config.yaml
moe_layers: [0, 1, 2, 3, 4, 5, 6, 7]
normalize_top_k: false
norm: "rmsnorm"
norm_eps: 1e-05
tie_word_embeddings: false
final_lr_fraction: 0.0
Below are experts of layer 4 (counted from 0) of a mixture-of-experts language model. Rows are named router (the router's row for the expert), gate (a neuron's input weights, with its number), up (a neuron's input weights, with its number), down (a neuron's output weights, with its number) and show model dimensions 0-255. Each number is 128 + 32 x the weight over its row's rms, rounded and kept within 0 to 255. Numbers have three digits each.
Before each expert's rows: a language model's description of what the expert responds to. This comes from a sample of Wikipedia text that the model never trained on.

# expert 8
Description: Infobox and heading markers
router:139082161078169137152125119124120119149095097069119193157162197106163103068123124084100143143132090105089100115153157164118115134121139141105128158136165110124120111119065086138118100199122104158193150105183167173131122105132195085141166153145085105130119165117127136143062104091096149152136151098166081089133084143114108140102099145137144120170115153124164135185146072174162125075154134097153122074138161138176101117148117076062139156101208136072134132100164123111097135180136127110144135094111135152152162150139144176157123166055159155123103235142121094114181140184118127068077154074148148157130051106127116157100193152141084118103119107145124191083108107146174162169049159137140164136079085104110122176106164132166134102177111096117102118143106146123114098109143097
gate0:105109166054123155158079097124142115143091152117104103126176152157089157113123155160122077097111086173157084133049115123095105091064092095141156129163186140081144105107090144105079141091194096116161125104104095160148170146139157133190159100148147107130192131063166114159117142169114113073159130107165094105135090105091157112160111101117116208113146182121150149176092085127137127097101126131159123087089124097189117157076122112073154118116121115175170197135153051121193119164136155117137157124163134101116150153119162139119157158170137122097117152103103113086140115147092074140108122150126071107187116080131121194154152153114126118163145102113122150150109071112095105170125113072095164132111084138150169082160189131202115097068107160088121112115055143112084127123090064
up0:152096169107174132127119138131135091184141137135107116156167135153153148144168089190094160074082083092154089148111113088061098147110109115113141121131130114103071105160110142111131110125205108111111079170096120076142138131069202229166194126177097114088198131119124122142080178130078099064108124114162135102206088119172092135156172117114076100078147140155073154144133097144094109115084132123185078110116114157148128154153137172103162193150160131157127152126115113125153136084123111224140133173092169094074128113117166093153164155132138160091105127133166155133092097155111115133138173099096123122120107206169156122086094171133122145121107160131154160108119105134126190122082148113105161063113136077107151113138115091195128128171115127123083102136115089140064105142165158
down0:121151136131110132131140135185191094086140098090168061196136202145098111096130156065124155100149132171141155151140142123149168116138077128164135112108101108126128129125136101104174130128111106119128093136180109107117095101118078113141141101130153116165106132116163094134089175131121097172169130118114120143136160222146182103099112061143130150118122185208147106103119117132160132142121120175129156112105129131181123110187101067217114133130143103128136106131172123104177105113124107148110084163152058042153102123100101174137083107139128137076082088114111156165118151104152069131101159128069145123175186137084152089176096146160086097173113147219108108059114122093105078139163148184117152104126158105159131144164159159079119168126106135213147151065113132104112114185098085
gate1:124163128077151047120145138061122082125107144116106149072114195049145104143166115119133144114123119086149094175144190137125122126083139092147052163149144141119173153118144158120119149137138160138149161177078102096101203117092112143167100170099176085186129159133075127138125111131125088151162093116161086109090136152113150163168147128185062140150158107096159174110167145083149100117128106155137175126118153155118158121134111089111158119168174117095122175081105152092135149100093148066156168153093120161113105098066193152107084137166153101122105175112134125148142102157143113193107115156137180124118112125103187072118118161153118196082081105145102161108125132117194139167180143064162153160156127192136146215194145083163130125109079150105132127114101109169132158170149160
up1:103101105104144135135158180131138118145123192146148115143158069106114211131105162112123131145103144075146154141119120123057109116040109128144119100116137141163151144164153093118073062104073117182147139215118155173086169127083132117116157121103129129139172126130164192124152116085085179109110170183126167168142119070107168141153119148170146160125150057195135194120192123183075111141148142099130132101096105121153053108189126155103094167128122114105165120089117177086157163099133151126124100105096081154123111085155085109120103148099086175164133117132161119113127124108122099087098146148111168126094099141158165095175055127123174094137088180112082108086143172191154103119119097089143165135180107122102085115100137140185153168073107094104145169123140071094157141174112117
down1:137088119080149130153087089209116158139106129103126119145124158130110125134124167135148138074155146074172102111127128140122159101108142111092155129114099129100064148126123144131160126115132034146128132111087066139117157129123141160111144076137100127084134190136183115106183120054126082182105090189078122057116091085180092160151141115175096156137116190126096141093126147074085191139187117104177081089102095075123126108182138116108103152114122076146110147171128147159085080079167132087130127094155213120086101127159096094175166105165139145143141105108165152147145117078110105154103123123131137142151133156152160141082132173094142117143108116055081104120179159085084136078125110129113137128148143181066160138052144152106109094155142138109160190115103091082167078139153060
gate2:113159208148157099183065106094118140182144116145161124155090156207125119128151092146136068123098142115080107095124156116096103145099192090094089146163125132090137109192168098119106133156116061183132143143191139074140136101120109114145124180116168116134101097151144141147113132117100195104128158077143112122121091148080104099130150210134132141099088169110119122179140073087053132097127137115190149093144149092148170147157070157074164144150152132120057196063126138127164165116108120142132079129123160146116125145150131102167133120121194134129170099163121151141185103143151129174114151113097187141105186120161155156141139081158137137071160155142145126152136112046091081139111144155102157163099080079108164103135158109145142090067207149143125118163102142107161115162190098
up2:140188160155112135134106189079144091166148084147175129161116151160131146097104059134109106127112109108106109105140095126082123171132148132118085152128110082051080138182206121132198174088118105199120151109097105074135143114103138111181101151089123113129152072143167091173139130125141201143137140135112105108150141129148135104161146185134130113083135145136113098155111083082090109131114146128154155087098111125134127177137104112117136112143150102093081161091148134152185167086114089118135085109130130210127178199114128093169140123105232101138204116156166155122166064133129087171113113135142162132100148162205149148103081105189116100056176191136154119131149091057117122125139091143109145172116122155086128129136173153159136114077176155105148104114141091143130117152209142
down2:086148159197095128081192113124119160182164166114121119129151125139200146164139162143157096218159102078174101110119127086083054119198155073155114120139144107095137097123156126049115129133119163147128166157142115177139083121155148134118116147127089140144125092136066126181144124076150157069171095092130160095124110063116143116129119195203086138111122161163098063088133163099071190160104150120157142105167102118165186167148127112122149140033125117070045110092127110114088113103132130102098161131079165166110091096158091124164180149102167046139150137160159139156167078099142143143141090118138126089168159102127131132124109146103103111092129124110170115117126079173101182118127114153091120110111106131117168120134122089103140102125087088108136143123178162097113147086141150
gate3:089139150085066123109160087093110051124189122098144189158133128087079108126112087150174111111110190144106129185143209165127141091088108125111122156126122118173087151098119102092097116162144111131128152086129173080147121134122103079158107102087101089077037157105177126192116098077130188134111134161177067219158099146064130087078118156148127136169172113152181125083132094133148157088124087110102057108135110184143142158077190127135164093171133106143107171178182134101193086113159125086145123111144170118128130157124129115148097112146138101145144100165129132104120145148097123126148123096141161133100095150107145154120133070164164153125152155113159140162100159151125121113120119161093097193095103192108143151098112094100143077133147108102119133057081123169078133144067121
up3:080126152144114074165166111089123134176141124139248149116089132134089108109098123103158109102140189101123133144129167129127116071064110174124074122117095078154120100066104118103058097140124121150105076104071131115139145119119085059107117086084138099113069155106167106118120116111123161129128082144179127152140103166073148161082177134139154143123135132111142123082133155134129181141104135092129111082114064172154226099057211089161124102148169099126087112183122151133140074100164144086119101133111109129141077155150131179184104121172102160098124120156162153123137129148174136141130133138168138155104115122049126123135102116210123087151092214109145165111094150088093104145122113122082125186093109150111122152092059119190129105125147070151139115108107126135115125159149165
down3:169107121122101102120100166125194114124108079181134153203127160136078171117088073151147075107060138158118136124106129125129104098096142140107132133164155141165108080119151144136128194182123152103131146147130071132152106164133115162116153135133142131180092110137066115111149104109105164123177173147137128078000087163127075103171162136158139114122093155132132148177125094081133067094132096128146183106164093157078122126046149142101143126133101154166146087185134116117133137090091079157084101140133138166067159237132129143102122119181098098072075121153141089141101169099156152115141119201135168140099087122134104162121093131121135183147167105111131204178115118164156149137121127045104115141140154114129104153145095136146035139134142152105120123139108074118120099131150130
gate4:131097150149069175116113177163120169127107117182106128180147132166149136114157181099121130136120124200143160140103117133162134122137095173123136100118118114151156161136131172169137082091102161097119119105114089185095092184145135194120142127133155140073133169133139071132070087077200128205058105122165055146158106178128088075185149132124118112131134127128196155153183141120144177125182123091133172130161147152153096117167109125143062086179185119131176175096145144094105143132186158044161127142106102148158107143161148134091095118125077147209189135098151169071159062126180143099104170156149140136126120113138105146129148141181116187151102141077110146141181109158135125176137119114148089131139132115143106119153153086121139134157096119137093055078112143049133119135145140
up4:058056113181170090150103138109124111104078141175160147142188100144110125083109156063136124111144149074132097094045133132108157080116095121144065107072135080090066122111096133112140107154118169072098169099099152164135145142142110153124124130113111099129135155122132104127139104148116153172094142097170053104199139172149134041127112142154121091104157097141175160088108137164140141129123144133144097083124187100113106115161105134135113089130138102177096187104123135091108101151098084137124099164081156131127141196197065148139077145092143105129151215143125145159119112140119128129096171124155150124095114077106073081152099125165119154144138099143122138090199080165101115112154156105136078115128105159149152045167131149097142145148125118162046102185102202120098152090171122
down4:141078139177128095183162170120115103153062108163158119153120129166138061142053135151149125141143142114109153114107122072148095122123101167106126155059124132164138159115153157181118129122160168059122082189093115131135143178179136177134068188096112124109194169091148041159143188096114134161113077113100108140092178090107110165201142146133105166068056112168087119121180166156099116168128120134162206138133166084158158147101136126059111106151181144116099090155168122094108127156168102164180149114186135137125146132131094200068069096177106122129140123116155153095151123128090138099151107146172045116118130137129114143114126102078126142138152118162142111147170148086114109150145174115139084100101110132111099144168114093109146166110157093150163134137089165081109124089086119

# expert 24
Description: Line breaks
router:178097152070169152136117082176114133160061159093127148153127129046151082076164106087120128133100119070125128125151163137184124146128146138151176156121144166138107125131052091148129118128078104106148156066223137179177162081139151125126191156109085120136070151108117115117123112104137140183186130083144110117116090148107105159185103136129143069200082129131171141111127058156143105083158164143155104101139163146186121117121118096044138099137146132080077089121158121116116163174127060106137106113128135157154161137162174158124098134085136164084071166176120119099139143151112096067124165073122157129081110109087136177085189149145102116136097159155152145073148157133152149135104148166130128129065092112119082153112168119165148070165115124092090134168118135118104122078169089
gate0:107158131058090073169162112132063151097105121105101134104169128133197114119160156147099192146127101076095101171148136149156115099158071068127159150121102151133161114105121143119085141203106126130181150150081129121164110137106127092182124141067152163122143085159087135082163140139103119134116203083125076113107144076169110148136147134089114163111068173100156116144125137127108144138116104137163201040099158173088097123107122108130147138135169128151131095165152103057125144126135150182104107125109154152098172164151176116116175139141170144148160155116077167159119101126100198099121080138183136148117144120171087141101181084177116190129137114128152120106159121096111079161070126185087099104171099092150071091139041079133172155136144152085088132114108171073115145098111146
up0:137152127136145144095106172120181132141153147163206150157082145125079167099063074105107070077183203132129132123068125130110166133112138159161119089147124119110083143126096143155158162061112099046068100153127096168152170151103127162081142110130148100159112168153171176130116156130156095130129145114111128109136087146084179129086153129148115127140164141145100131143153116121095118114111154108130055172142131100141119115183186118136127092173128152125130135114102174195146090116094079082156081089118071088178114075089107144172079141122112115152051120115155115087131132100161086125079200139141133131139135105101132132137045186071112094107110146124072125126156115181119103107175151112140179139155145170126177190124196175160119100126122122180161123161132117170190095176102091
down0:149158069073126152138082104150153122144157094177090112103091160178158158083126096069117099107139169091056136170141117122130095084143088136132164144137072102124153134167127151151127169154071160067143116117117093141102152083053159103165109151121162152056185099154103138092110169118121105116076171086151184108138102089138130099165119115098172056098132087161148086113161081166128152127128131115113119130138138093119128138051137086124121089167144134155164124085098130135152190131154158151142138103121139055114146169121084138158169077155146178149053181103095082134147225120107173136094179143138112175109144146130178166173059110122163148145077183071106124084136138141151090194128148156139142136075101139170145156113152098147134134103143116184133144144105082154098155112141134
gate1:148151151144144157141085122144109116164138151152141119128135107168109090088174136095144122066188111184142136123095121122124079147132099144112148142117115120172148072145127129113131096140164144117109131222152141153117215122217162100206108119117151126165115106132121144174057131141066102146039084114101098138046192128136151082131121101111129074177089124108126088146134106092150098145172057086088084035099107127128105157145123136128084128051136150118203166159140179113090081134164132103146085082139136128168155127160105180107096187145099145136055169143135118136131180161123118113146063171124107098119190082130158124161142097070068118127172103065172113141103085120150177124136152108125134096138141108139124141136137120153140150153148158132104153142132138104065118129134100
up1:123144099148106125192120139136174123107169137138154113087140144143084139116110096142126141067117083132158111103161104080125096122183185072204075129151122128095074153126125086175115116117125079111160164115123042119161085185064088094069148139097130143144094116121151104140150209100139101122145143142150174161118142109126151116112169107127079098062163213109123177110142214118102160063099127127178167140092116115145105116035091091178132137128120077174130178134158077118072126098153124158095145132142077127131108107124110184159091119152184117120152125157122144138186119155111161122122173151075212159072129104106096170119104126103141114095143103112131090096149074142130100109110070114056151112134135112172130153132140123147127178055157135082133096173122139130152147148121139
down1:175151091073182167149061142186161090061174111145152112094160155104077096163133129067109111114206123195116092154143123068158123159121087144107114151170121172103230163141098118058096112090160107111117145142170093060079074164147155110124105095116111134215084129115164107148127099114085108151102178144086113159062098109108171048072141154159145066137195172105135117074145120116081133112141131132148126153133120115103074117150142163095090090137103149105122097177121103158150144118196117160138073093111099125122106153148159090135136152158103088161103170112166074119138175128109101122119147146139104178112123106095137165164131114132122141118149139097098100169119110082150152108136116126130160141089136137126134163131162129085092169133136160116117093138043158171105111157166137
gate2:255133139202139155118148146169145132130122138154110091124110114120089084144131148163101125061097062130131117098132105127133156188123124111149152151125121134126151129175105111109166168124101132150120086101127056102105156082085149141129223112167118206151125097112087173078098144121149147178217124133149122130155106131114157119141104152134149086120127138141168141145185177147122156129134143116091156179180138171110125135131069057178153083085155098154099116116183130140154140098152127134119126092052162140122153161099116092170079117162140142128129095120107101165125143137104140094110108169164125115162132154183119111126134059154154176107169150183101164150113172144169101174121110110153034142114132172154097180146088141151120056078059100122097099155088129179113153159164126
up2:158114171208135117122139134106170124162102199108118093149122108118088126162201183137086137093098076066103128066097087071109143142147138116120123145076129117059108137152098149060123169085127098142106150158122113169120134106097125152149151164135101167132103061075153095174083100140118155150105111162159117169132134100150160133115115169141164107121206143130152071108136184181182167145098078108119112081172202203086129129083112119127167146162132089155121125088144108125081118145136177087113160116041151153169167163148090109174182108124094149093142115107200145130090070069057125105124129101111127137151152140183064095121171067157108134131123112106146107143119110085138128145136121140119130128152153141133175144106113155112091078165093135088103171136137119128170197108118141
down2:124112103135134170100143092156170079143130031109118123149147086109159114136157096114136103097152156152106120139171122111162137154104158169147092164147150126184129132153158150120091131186134144146130164135116105220193155113097116136093189141133171076068103181131135159124093109108167131199144121171163133108140110108089108145125108099114098062103165096129153095087117119147091095151152135077111105135060067152091076151180093108093121116185133159167135110166130063140134147126129106174118108127166126108083107074117116177114084079086128155063156145142117133114155097139102117122130149117189092074073127114078179125077175131099147076118042148079089137141129194153129091082166131207133114156116100177158164098129147132097126076171097115139141136197117148103072125122097140
gate3:143107102123098138122137147106156129100114074085169169220101142145073081128100186106134142197105126113100150163127150134106116109119107137108162072179128169161128122099140179117122121144120063194144092097173105118147132146147126192143131174105125101129096095100126145142120129141147144131174074043076151110189159112166106126117166105126154089133081189106094167088104153126158115143130135089093074156189091118116129143162160175133131092101136102053168178127100225209174115134123155132182158079146132131123136095089100157116139111137116135149102104070097136161078086173130123124112103120099147120112162084073153115145098125062089096103090115131152100120179173109115087158169129061184147105155162088116084157186139096145154093119181150104141097140110162178128139089146117
up3:136115123147103088062145154094164059124107118068125159197155143125096089156160150106162152063135121134103133140159095179103148145122104126143119080151114140123126135126171077164209067116083066169134055135155114124148132105110177141187146147092108175158057073152105092159137103142152198144144136122091086124160156105116082127131134174180110162135083192042122151137129086165114133146072102130165127173118100100123139123124148159162107117152149114065158162137135157191143162152136185117108122134097152164087142107117151158099146109139098169130167145138104128114133093117154159131120110107161106114103144096154067116202112063108121122094122112105130125053108131147155088170113120050099146085114157135115090178163065122167190070155110094140174119086149131199102136134128107
down3:115106164125157081132154135086147156154167155130128129157130179106095139116095072129112145044139124206219134141129158155147149144147180138143115146136110107075143115173120128143118110149164150107117105135101147084117108129111148110179115157160124133106101093140102138067101080179148111136095187176117172126143132121134166165155125078056139137157103130110085132141205109146133190144113144161150117095168084098068116176122173126150118154107147195103100175129169089128095061096119123101062155154137113147117117101108154093125139100148036113082166187116180125110122150097150126090164110093162099152159118163143139141190126137129132151207198137109156121093141122113079068153107114168114174182087101145167199165123122112112167166105125124111178136051163075110149180157155151
gate4:103125122133173129157130147100110161103104108087098192171132092093198085136156169090122119171145147142160103154107100119063167105153106188140123133161067151120132093112123151128063090118157121137077112185185159151131187083131166091095199130056114165133176119053120121084139103099137094176116166119141170079181141172123160098102091146084093110114149081171164138143129084137123146093137105151056112120096158147103054145105133138128162132123146139071119156141124133098176160077105119109150161172154142194159077091114168112150126163085134070103093137123099089116128043115068191162143129136093111128116148140161182096083119106146126132085139118174143156144134106133143100100187078120172149135133140132167189113161074182165147108121062109148119158116156109112123091113155113
up4:135138125149139119153163110158117232138149096141096125162097063057121100142152145121080060122143158135107114121137161128129115107133096181092201133162117081138116127136117139177147147095085171187052098110156123179166172167169144118137132092148143129120169102102079140097128119138132114161130140164187137052152126099131191146079119139116195104120091100123161073104092109133161098164100089100169170109119123187105115117125117140089095064086147130149148144116105161163078124139084125127144115135095092196142138086134154064150149075093136131088080105113129120131161092128071124202140111148093117204106151139121135128114144077160121096097151168140136154157123165086198142131135189203128129108142157137167186119174100107119103082153096106156127148097129121142162133087225120
down4:089178125169123142086150119122108161105144121159126111120099164056173098141140079130145090144174166084155135155201111115139098151097185095147133114128093132157084132092071119102069092097127133109133129138042185099095134036122101158096091115192119127109122088114159075103118129129154156093126125112107112080138142107079092133106123123081158175105084129117178119105140051212152166145181170123170161175164107110163099154151175170132110141114100147078128139142114115155140150102108143095202174151138132134143176123133186075109142107121136103109172123122198100141154136097084145119160135091111148114159125129092126121170034099120112114192170163153127180133105164123145188113135135151068141120169163134097078122169163133137130076130181141183132079129109100132176115153189124

# expert 4
Description: Field-label colons
router:147145172108126163189093112152117130137111114079128130159162187066113100066154111137114112163099087075124139092151085183146089227098099158110117167149120124117086099154072122124123132151127106120189130098167123162153181093099144088113182188119098094125128164089155107094057099072144144164149163104158130118111108201123117135173091153120147121140128135121167186156142068146152157096131172108130100076162179151151063039145100108088156159112164189079131108123135099179135151189126088058137166094120145174133105196181135175126139154129139136101102168155108055096181174139110110087121137134155134143127141105113135160110136155104078107163081128121109149111132147126165118150102116121151179097085110105107104185132152125173166120159083089116083089146101116089083120105126106
gate0:147163165133101180144119088105177108101100158092133126119112157148144146173165161165131085126115103105120138151115142137166093063153076107152124096087119106130129133086094176056098126139107104187174086167164106120136155113067124093116153153096104065100196197106070173167123136111081191089142114133120130120073153113111107139058107099073151097121105137151117152070152079095095101105153087145129149160146109149095122117098136102152145106136143099105140059178129138128103118170075097198110162059138098132124071145198172208107127124194142102135118083146091118112156151142119081156115074204152138097120087080153159073111127118152126136127181120157161118104065177134086114100093142138105124153101137114147145137105102114138127084108086090131080129061117140076135074133082155
up0:081105118092116075142198171092108148102090168099168133158162077139105126122204155141086179124110122097114135078168072153116125134078135066155117094151140141169111152145125176086103073140097116087104110170174134102169136106090086113087107098170113164145083123185111173118187172079105141078193139105129136118118148139115101124095116151155096131101191113082150157079122170131149119093102146083109137139169105137158087153131102122151136108072059134128143057086143087112129113119087075049118211101136154107091079080157121146179078088157168192118119133104109146157155153125137132134184195152164104140148136121147120122183070115087140093128135145083151140099052098114083128147097121147115099171121181112122100123151127094095173088120139128091158141108084112152123097127089162
down0:134125061168138109119162099152120147133103156085097112128160136113132150193155099165169178119125089105144089131103150163174144093151149132099079148088128146126102119114118172081117234083112120155110171131107131118121147104141092140144149167184145143059111146156136122093112133103185091095159149162165185139086087125131116229120102142105070052082111077127124091083067173170144107093085164083152124133119112122157138141165121119157085176160175164174088056051151146103134116149126108101094145126099123119086135137143158120127100159166130108059097139099146088051169153144083121144146145110072120124170137138158148195114127118125091120105112125092125084082094128119122102144127117125083091153123090065135164179081090128123144164085196133082164098157118148192161115130106129
gate1:184160153144138105098161109128140081115125139113149128116107081117115084107113157148084120134131163146104136105095131162118144149121158112119146160098158120106144133099098131094155160110170140080181186114152140158176117058069204152077145133097105207127150088148138154084096123121119169105166146101109127118084148105104114149134152082182099101136145144143047176193102085122115138061144117185101192068130133142202099160141126140119095131134103179176121143119144140143154113138165109160074109129164149131060089133124168147142139071165101125170093103136149133080142172025144130099117115167136133114182194153073127134134149205132158145137087186104110130139150122095125190157147126135089119070177152119119158199105123123119109115122137187164129117122109125106059082070125050
up1:141083111165111112102127141136065122165173053134151145113082173126061099137087114119109111137165113127138094124149114101160141151081116079148110128137129137181116047135117084103095108159194090099117148126080125149085148121180113125129116134137158126121138132123129178133099148147135169186071138137120094125105114094163114127151137091126075117197118104087082078168181139171081107130064104161116137047097125145159118102125158127102159083184162130138178136087231078092081147089115123121102074087166168175091162092108113122104127184157081128113139093175132199174128154107137092186149149193077118132147173146144115165083148093097106074132145138122186130103145125129140086146129146148083121110124176123108177162153212146113152151119153144148168128116131129093159057134130079
down1:091146157166148144133097106103193145119151107148109116089107151196057118187134127128137102087096153092137100120151145147116132168112145107181136064146119093144078133164160171118148066169154115187130137171154171141039160143191167115152123082106087104087184146135128114088136163109129170034138087121095119194105127054101159108161086122138146123123111133123098155152070128111142109125190079088123111124145124115124080222128135121181117146164126111109154173141100116091167134141118070119173111098119136089098120136119136100106122121177201121097130126168092125073158143167147043136185116151088058075099140087149152091168153066149154114096148119121100118153139109145165138111151145154090061120158123159154116111141085123140125140107147071108146137159175095129102070094108111
gate2:122138141075165108144157160073122115109174141104164152138115132139149139135173108119150147173180062157150126159140119118099156127170138116181158159192049091122132179102103156115089162171095166145141069101088150177119142127180090158129178225102097077120155141193087111143119144152163055085153112096128119094147136116155139179168045146135124142167092137177118154139107078146158112038187155090026190111134167111126107121126131092128164157143097105149118167105174129152134106152099108111086160085120142105125170139157106136139138130082083109157091108095152135144142140144092145120082080122118166088120172087067123087169151180095148117177112124121123104117127160107137091153155129169157140015119123137163162131174170163140129123099116105106116131144098164128152152136156135
up2:136151133043159150155146161123136092191135115158172153165131110114112143156162107134162180180163112194124121099141132150153166105155096172171170105195052090171115127108145200114101180163093154113135110099115173151134105067175136139102199180137108091088167113175094143117115155097132108081137084121128124078127155128157119177165081154138133187109097142165098136077120089119105150098187144129065206111092103166148104191047155119145155145143123091101134186158097129139129110120074122096082186164152129070109129120173116163105144126075067053129096095120138109156185150134123104136131090153082171128128137085087104157138110153068138107140105082122122129122127145154160121093179155150134188105109166106151168105171147112137131100141088122116112130149095157143151174138166159
down2:155110095097149110096105160101158050159130168181113123166119178121208103094177161113141132116161137180096155099152102122118187136073155150149135124104131141148185183102147105168185169192154161124082114095124108124197149081188094105128098102109083094111157123112122128161088154172166141128073137146146093112134128081082128159158137116135110166133137140168154102140139123125140077148165125130067153100085112145158108135119164142183112112053194149138165177180132142121120103103183081120163116118131100077078145098096105066102118183147124150109082140081112145065124092158172145153144075128172095142141170112101137129127089116136108140119098064195113132242103154086114104115152092095116130133125193121174139174135097118067112174086126149112134114085115092162152104119132162
gate3:104186127152127138148049070119161091157129089112131117165140129128095102099221147123116071134102091147123164105114119121154088173108161074152049120147157123092156101083104172071100100120143122093113100159087109140143144120096150141215092110143214147120122127113128118122151121131049174158159144136143128131082108149087065163108126140094117142128126161105102128143109132114137082154155096198130151122148109110108106083127101118108154132171082098132181104082175145173105087156104079149139151093113156172136116154114134118127118132131083136201102131187150165083190140104129140086156151126125145082117204116173110114126111091136117104138143155166113124141143102116166147155150150203158063081092127183108141102106113145097077060161134151136087120106135000150136091149154098
up3:137099139119149093134169186140123154156167139195148160115105153131174141133111131120071163111185137118125122120071146089143116133133074109106189169133087152142148132125166158160153100136109120130087165114129121135103121123157112118076139091163069090102068068053123116140170094180120106089107162167113110088095111153164106106107150115149132149137132091195169111073069114179156170151109151099167149091093111136108160097113138158156101122150127160085102155145114119099103204108130187108121111093126067076128159165152130112126109079123174166056200160100072100178043158173166095137079134152108131133149116122132148107104163133124133181119069048188123169130109131141141091114111124061131114159112130125135097098145151143132075156060135135145126124053084160144059179119150081
down3:167136085127180097092155125085173112111161147153133106088144071107121170130089138124151144110153214164097100133168050143143138164089123170072163139121124100169142115143133146157111131146112157114109113106187129114166140125141130168107175109166076098134109097086109089132107128080132116144129179154121156142169189112068128110136214159132095133076080133142125175081095092100143131144126179165070094136165128116124122172154133169149169118127094093167129132143123125158166139135065118140139131139127102094093154111165091171141125102092164088087107135081188086087102194118120115162119128145130132164118096133098186175109087101123149114108168157141212157141152087143119100106130171226101174137184178141155096202122174161117121219153093130104105084128156187095129163155143088
gate4:110132118121121139188061148086092136158113176110109130186120073148145122109158090144084143083111132119142101145169105079135047151126076137075145128129166134126138205122131111115095124083111143114073105135155122123078143115129154146135181094103143134131095102090151149152061124161127141148087131078190103134186113116136135138124128108119171152152058111109175122150111126126137136131096127187174055132120090179114103113139108071180161119131080155120095157111091040127151144085126091130181073102132105084157140129150153114132179119110138188161101134121111098096150139130128140087149178143147138081159147065135093129123116089145156110122159145197142101096057112049165097143172069079097110063133128039120160141167144068165088117115181080126165166159128191126164137144121146
up4:153146157166129120109163148175163135144185123096160159072148153099114093095151113087140167125112169109073118118139190124111163101096163122233126123110108140129089122150147146144179106148149134135175147143091130133140061138122129091127099119164114068115175168143115052154144144105121106146116165160133178141114127105067119088103164149151095108053186154141094136091138124101150111137185105106082140137174122161089168153097147162072135100149134096130166111154172214165100114101134096129095169168119135138102081144103146117131093102128072025085127114145127141140100097165114128177131106112114120171110128183110183116080170128073148087156069148121103149160145126163135096111141154089180151163102139209152057103112144152107171142107104088155065081138155138184121092174068115
down4:092107096174174101143153122116132126125131118131133091120144119107141129135015135103101167169095155065157203071179111168184171109118090150066140106133122095120129117094122087120182148110149125159133178134097177206194141152121095159128121107131138056135091101127115140154107138146181147100125163184114119130118176152086131116112174113096121122115168138152118134134202103172053161129176143098121114161134145099116153129173131061111125130096153135079154162128166094129095108193056122075158106128142125142119146174096128176128103102085108151140112174137117112126158148130161133124210064099115081161133190093137095201134196158103163170106100126109147168119139135150154120080127183187059117171159157147182142109156081143155147127187131124127090103094093103104130133106124120